Weights of a small mixture-of-experts language model, trained from scratch on English Wikipedia: width 192, a variant of Muon for the experts.
Below are experts of layer 3 (counted from 0) of a mixture-of-experts language model. Rows are named router (the router's row for the expert), gate (a neuron's input weights, with its number), up (a neuron's input weights, with its number) and show model dimensions 0-191. Each number is 128 + 32 x the weight over its row's rms, rounded and kept within 0 to 255.
After each expert's rows: "comes after" lists some tokens at least twice as common just before its tokens as in all text. This comes from a sample of Wikipedia text that the model never trained on. Tokens count by the router's weight.

# expert 55
router [ 89 133  81 177 113 149 160 157 161 178 167 127 171  55  84 179 101 150  85  99 161 117  84 147 143 153 121 136 194 174 156 142 154 151 157 149 131 120 181 120 190 143 135 156 108 138 167 152  65 114 143 153 112 159 123 129 120  74 151 170  98 156 154  84 152 133 133  86 167 150  82 130 116  68 147 121  75 111  98 172 132  93 125 136 123  72 184 137  90 157 177 177 100  97  80  92 143 161 170 114 130 113 162 131 131 137 134 122 104 178 183 198 120 129  96 166 111 185 169 143 134 100 101 114 151 152 134  99 139 113 165 120 149 148 141 119 125  86 118  74 176  84 111 175  90 152 125 150 123  69 116 126 155 114 132 142 153 137 131 105 134 133 142 129  62 119 169 129 117  51 168 132  89 111  78 118 169  77 171 151  86 137 119 108 125 167  85  91 107 155  96  56]
gate0 [ 93 134  58 120 181 109  82 185 169 126 162  89 119 124 125 128 110 176 143 151 132 123 157 152 152 136  64 167 168 108 115  94 113  92 152 130  81 138 148 152 136 128 164 163 128 116 148 110  96 137 149 141 125 141 158 128  58 150 139 142 124 149 120 166 133 153 104 128 168 146 113 107  94 100 152 128 102 163 114 181 168 127 127 140 115  98 176 112  98  97 108 105 170 126 112 141  92  99 154 128 155 111 127 129 187 124 202  97 119 103  95 119 189 143  40 122 176 106 106  95 180  88 178  95  79 119 163 131  95  47 165 182 155 128 141 177 137 195  68 112 153 155 129 152 160 130 129 165 124 132 235 136 187  65 120 105 153 153 128  90 138 131  98 183  92 158 113 132  57 145 120 190 146 140 168  98 108 130 115 136  91 108 130 124 114  76 109 134 178 144 142 160]
up0 [151  88 154 153  81 208 140 124 117 112 114 142 108  92 138 137 129 118 143 157  80 154  95 101  99 101 148 109 137 109 163 174 116 201 107 115 163 102 139  63 161 114 149 134  76  88 102 185 143 103  97 103 175  53  81 171 121 128 105 153 135 123 143  88 106 165 163 133 112 192  85 127 141 124 123 148 110 142 118 135 190 113 118  93 116 137 130 168 119 115 154 118 140 168 109 148 210 121  98 125  98 151  79 129  81 174  62 100 184 144 130 125 117 142 179  92  78 128  86 150 170 175  98 160 124 143  78 144 164 184 120 117 122 102 147  84 133 124 192 127 105 156 106 138 131 133 131  70 159 145 150 158  67 157 154 127 103 110 156 126 137  82 164 117 130  82 146 187 160 140 125 202 175 137  83 113 126  95 113 129 179 148 121  77  97 204 123 117 103 181 118  94]
comes after: " was", " is", ",", " and", "See", "."

# expert 21
router [116 170  95 154 108 158 126 157 151 174 150 127 149 138  59 141  85 168 156 180 222 145  78 145 129 129 101 156 116  75 150 102 144 139 176 144 121  89 132 136 132 150  90 176 126 165 160 147  93 187 139 104 118 137 137 105 146  96 117 144 117 152 190 134 176 124 165  69 106  93 113 147  76  91 134 159 157  88 131 164 102 123 157 107 155  59 161 117 113 125 147 121  97  42 142  88 171 171 131 155 118 165 174 138 124 114 147 162  90 163 166 186 124 118 118 105 131 197 140 187  93 184 129 132 120 136 145 128  91 157 182 126 175 148 116 186 115 165 131 114 170 149 154 180 129 121  90 113 134 152 137  96 127 125 128 159 165 109 105 111 191 165 122 142  69 149 134  84 118  56 103 145 100  89  85  86 177 123 178 145 111 145  77 113  85 173 120  94 128 124  97 100]
gate0 [133 143 115 128 143 151 125  99 176 110  92 137 102 118 105 135 143 141 208 100 149 128 133 135 137 104 120 142 147 155 173 148  70 173  85  76 128 187 187  72 106  85 148 107 100 177 158 124 104  59 153 102 115  76 133  91 133 105 161 117  69 151 126 151 194 140 142 160 157  89  99 111  79 148 133 152 162 140  92 130  77 103 100 146 139 182 167  92 125 148  92 114 149 115 154 108 101 156 105 165 112 143 100 122 123 117  98  69 123 207 118 117 159 141 146 100 134 137 157  90  76 158 148  93 184 173 136  79 125  68 151 113 166 135 114 101 145 149  91 172 139 111 180 144 117 123 117 196 150  82 147 138  53 162 127 162 112 130 114 168  84 126 108 123 109 156  75  91 135 158 123  80 161 136 146  90 117 159  51 102  82  68 175 124 125  84 134 119 147  96  60 138]
up0 [170 106 151  95 135 166 134 118  96 117  91 124 138 155 162 142  75 131 184 125 167 156 114  91 153 143 138 157 161 123 120 139 142 130 130  47  93 177 142  27 116  66 166 112 124 214 159 123 100  71 197 114 109  86 116 109 160 115 129 120  94 160 107 125 116 134 149 155 153  93  78  98  85 144 118  48 118 115 132 106 128  91  74 182 107 142 133 148 111 113 100  93 184 116 123 142 105 125 115 158  57 154  99 149  84 138  98  70 125 174  78 133 167 148 145 186 166 152 139 102  87 142 138 138 146 137 116 123 166  72 142 108 168 136 134 155  75 164  55 153 158 143 178 149 144 165 152 122 153 144 162 159 100 138 114  80 124 127 158 180 149 123 102 162 109 108  93 100 135 142 100  68 178  68 157 105 139 161  49 110 133  90 125 149 131 111 114 136 109 108 127 125]
comes after: " known", " such", ",", " as", " well", " served"

# expert 66
router [113 101  90 110 122 160 181 121 148 227 129 155 180  86  90 140 115 160 115 187 142 153 127 142 158 178 129 131 183 116 205  97 143 156 195 119 122 107 177  98 153 164 146 104  90 117 159 162  89 119 118 150 117 142 125 112 102 130 123  92 108 181 164  89 153 172 125  99 154 108 100 189 111  87 146 126  98  96 132 138 127  48 146 121 123  90 175 126 152 140 193 126 122 104  99  68 163 134 126 179 129 126 228 196 155  84 130 123  94 173  95 135 111 175  82 104  99 132 132 163 102 124 133 145 145 108 121 171 116 128 150 129 147 180 168 133  89 134 105  82 169 125 155 161  68 113 119 120 126 105 157 111 138 142 126 166 163 117 192 107 173 186 130 134  95 109 119  90  84  84 122 133 134 155  63 132 151 174 147 113 102 118 108  96 141 188 114  80 124 143 160 124]
gate0 [ 58 136 178 137 171 185 160 129 140 115 133  75 123 125 148 120 134 133 124  73 114  85 162 129 157  97 104 102  97 162 132  99 122 204 149  97  81 127 117 121 142 160 103 123  94 135 141 126 174 106  26 109 199 102 142 143  94 121 119 141 135 162 155  76 138 112 127 129 133 213 104 134 133 186 118 135 163 153 111 193 131 142 118 172  89 118 130  76 146 150 110 160 127 151  88 145 155 153 173 181  99 122 136 150 146 141 137 155 104 150 122 130 152 153 141 121 180  85 142  86 138 107 123  97 110 191 125 148  38 138 129 146 129 116 118 113 168 147  94 163 123 175 168  90 134 130 140 148 177 164 112 145 146 100 139 140  79 146 182 152 114 165 149 162 135 100 132 177 100 126  72 119 107 153 189 152 162 149 168 133  26 147  90 214 161 137 107 121 152 153  74 126]
up0 [ 46 149 119 156 177 181 207 133 143 144 109 137 129 114 117 100 185 110  97 115 133  89 150 163 166 127 140  94 138 156 153 109 143 172 114  97  75 101 102 147 144 174  96  94  92 124 180  94 111 163  72  93 147  67 141 141 116 129 111 117 126 155 152  77 151 148 128 101 108 176  71 137 104 223 118 156 131 126 140 160 101 128 139 169 143 100 139  52  93 153  87 113 121 161  84 182 161 166  95 161 148  97 188 162 154 103 135 168 107 154 142 120 155 180 150 103 155  70 104 126 111 111  82 130 159 164 121 117  10 122 138 132 153  98 110 154 138 149 112 146 118 127 184  95 125  73 111 123 122 127 127 144 102  90 162 120  89 124 138 151 171 114 165 110 147  77 127 154  85 115 109 132 125 150 147 136 149 172 133 151  32 136 123 176 158 151 144 146 158 109  86 151]
comes after: ",", " and", " but", " that", " which", " However"

# expert 10
router [ 93 177 130 121  66 131  97 141 180 144 154 141 100 110  93 154 115 138 146 155 166 134 118 136 104 173 150 118 108 134 122 155  99 118 151 134 134 114 101 160 189 148 156  96 100 180 172 185 122 113 100 108 113 141 102 103 108 114 162 141   7 111 151  95 160 174 144  81 130 108 103 226  88 141 149 157 125 112 107 150  80 145 135 117 106 153 155 112 154 156 186 134 130  67 147  96 144 139 145 126 133 105 123 169 121  77 145  90 154 157 157 136 110 105 131 144 103 159 151 178 132 167  71  98 127 146  90 106  71 110 178 147  99 195 103 201 141 125 118 115 181 118 187 175  92 147 144 128 176 161 149 177 159 209 130 135 135 115 163  99 209 156 120 102  94 189 131 165 137 101 121 113 125  99 108 132 133 129 123 167  91 118 108 130 119  87  61 121  78 132 118  91]
gate0 [ 96 149 138  89 130 145  96 141 158 153 123 131 137  97 151  93  75  83  63  89 152  85 163 145 176 139 152 113 120 139  77 124 181 131 145 162 165 133 125 101 193 155 167 137  87 137 130 141 140 105 188 108 110 108 117 134 124 110 159 181 197 179 215 140 135 149 142 130  83 136 165 114 141 161 144 116  89 114  85 111 163  77 151 110 114 128 112 108 139 135 180 150 122 160 167  95 182 165  38 107  95 191 126 131 128  93  96 187 201 162 136 150 136 183 128  76  89 173  76 130 105 140 141 102 203 121 185 100 166 125 144 106 135 181  49 104 125 138 129  94 135 105 120 184 105 141  98 136 134 150 119 117 187 116  90 119 155 116 153 137 144 125 110 127 111 141 161 133 123 130 124 103 138  92 160  92  70 119  94 165 105 144 113 146 181 146 107 108 173 149 195 137]
up0 [ 96  79 146 123 166 161 127  93 139  84  87 133 103 143 113 150 142 142 182 166 100 130 148  49 168 141 108 129 109  79 141 164  44  84 110 103 119 131 149 100 119 125 109 143 157 152 141 151  27 139 124 173 181 125 135 139 161  83 151  47  44 116  77 114 117 100  44 139 195 110  90 153 126 113 139 109 155 184 133 125 126 131  93 151 118 134 148  84 137 155 127 131 115 161 100 146  53  99 169 101 124  79 127 147 155 184 136  87 136 110 178 105 147 139 191 192 103 150 130 115  57 122  82 111 120 118 140  96 116 102  95 105 122 155 137 141  70 134 173 173 157 173 139  84 150 117 176 140  97 124 163 143 104 124 168 111 146 139 152 124 160 166 125  86 183 141  84 155 107 116 104 104 117 165 110 134 185 127 137 137 166 147 158 101  86 131 103 139 106 155 124 123]
comes after: " ", " S", " D", " T", "S", " G"

# expert 18
router [117 168  94 131  71 111 122 127 192 156 142 186 131  90 101 117  85 130 162 144 136 121  94 144 116 186 122 103 145 115 152 122 105 113 164 156 163 127 124 112 129 167 144  94  76 139 179 153  66 138 105 125  90 136 144  69 124 109 162 130  97 202 140 108 161 137 140  94 132 147  85 150  94 175 195 141 119 115 118 171 123 129 135 151  88 100 138 152 142 168 182 162 111  79  86 106 156 181 151 161 146  81 177 128 152 125  84 120 137 144 136 155  93 117  63 153 120 128 158 176  90 136 101 100 117 117 132 141 121 140 179 158 142 236 156 148 134 127 117  81 152 134 138 190 143 101 144 120 138 172 172 141 153 177 135 127 165 111 137 120 192 183 146 115  47 152  92 151 127  77 186 105 104 144 103 148 142 116 131 125 132  92 113 121 136 195  45 166  53 142 110  87]
gate0 [ 94 101 148 165  98 100  84 127 143 122 109  90 104 124 100 133 166 122  87 130 141 139 125 172 127 141 172 154 134  51  96 119 154 108 208 133 101 144 121 145 110 146 134 189 165 104 187  88 114 176  80 154 153 134 164 131 105 128 104 154 120 134  85 151  85 123 123  72 144 137 121  99 144 136  91 120  51 119 123 139  98 122 101  74 181 155 129 114 159 137  94 118 140  69  97 146  96 129  92 129 200 149 117 176 175 135 107 188 141 150 123 134 142  35 147  11  92 183 106 155 152 161 150 131 123 154 136 147  72 142 109 122 125 109 119 113 122 169 178 131 156  94  79 125 153 114 106  94 207 145 139 144 171 150 191  77  86 106 138 113  95 129 168 117 134 112 147 109  44 127  91 129  93 139 108 179 108 116 133 126 119 124 146 194 129 103 163  90 136 130 105 110]
up0 [184 137 106 153 162 147 124 166  83 118 124 181 100 140 137  78 105 136 140 152 131 110 127 110 108  94 105  98 122 154 167  96  87 149  67  71  92 108 161 114 173 148 164  98 131 169  66 158 119 143 176 116 112 130  42 147 171  98 173 116 142 117 180 139 174 146  87 123 183 106 151 213  91 158 181 167 206 148 152 123 147 117 168 134 124 115 130 149 141 114 119 153 140 129 175 136 167 125 123 134 106 115 113 136  98 136 177  84 109 114 151 146  77 182 106 210 151  97 224 110 140 106 117 118 125 126 125 105 135 140 181 195 133 180 125 170 113 128 107  94 119 141 158  67  80 130  81 153 106 114 141 133  79 135  76 178 161 149 110 144 102 144 142 104 137 171 166 156 162 141 131 155 191  91 134 102 170 134 133 124  99 147 105  93 179 182 146 149 146  96 137 136]
comes after: " ", "-", " \"", " (", "/", "S"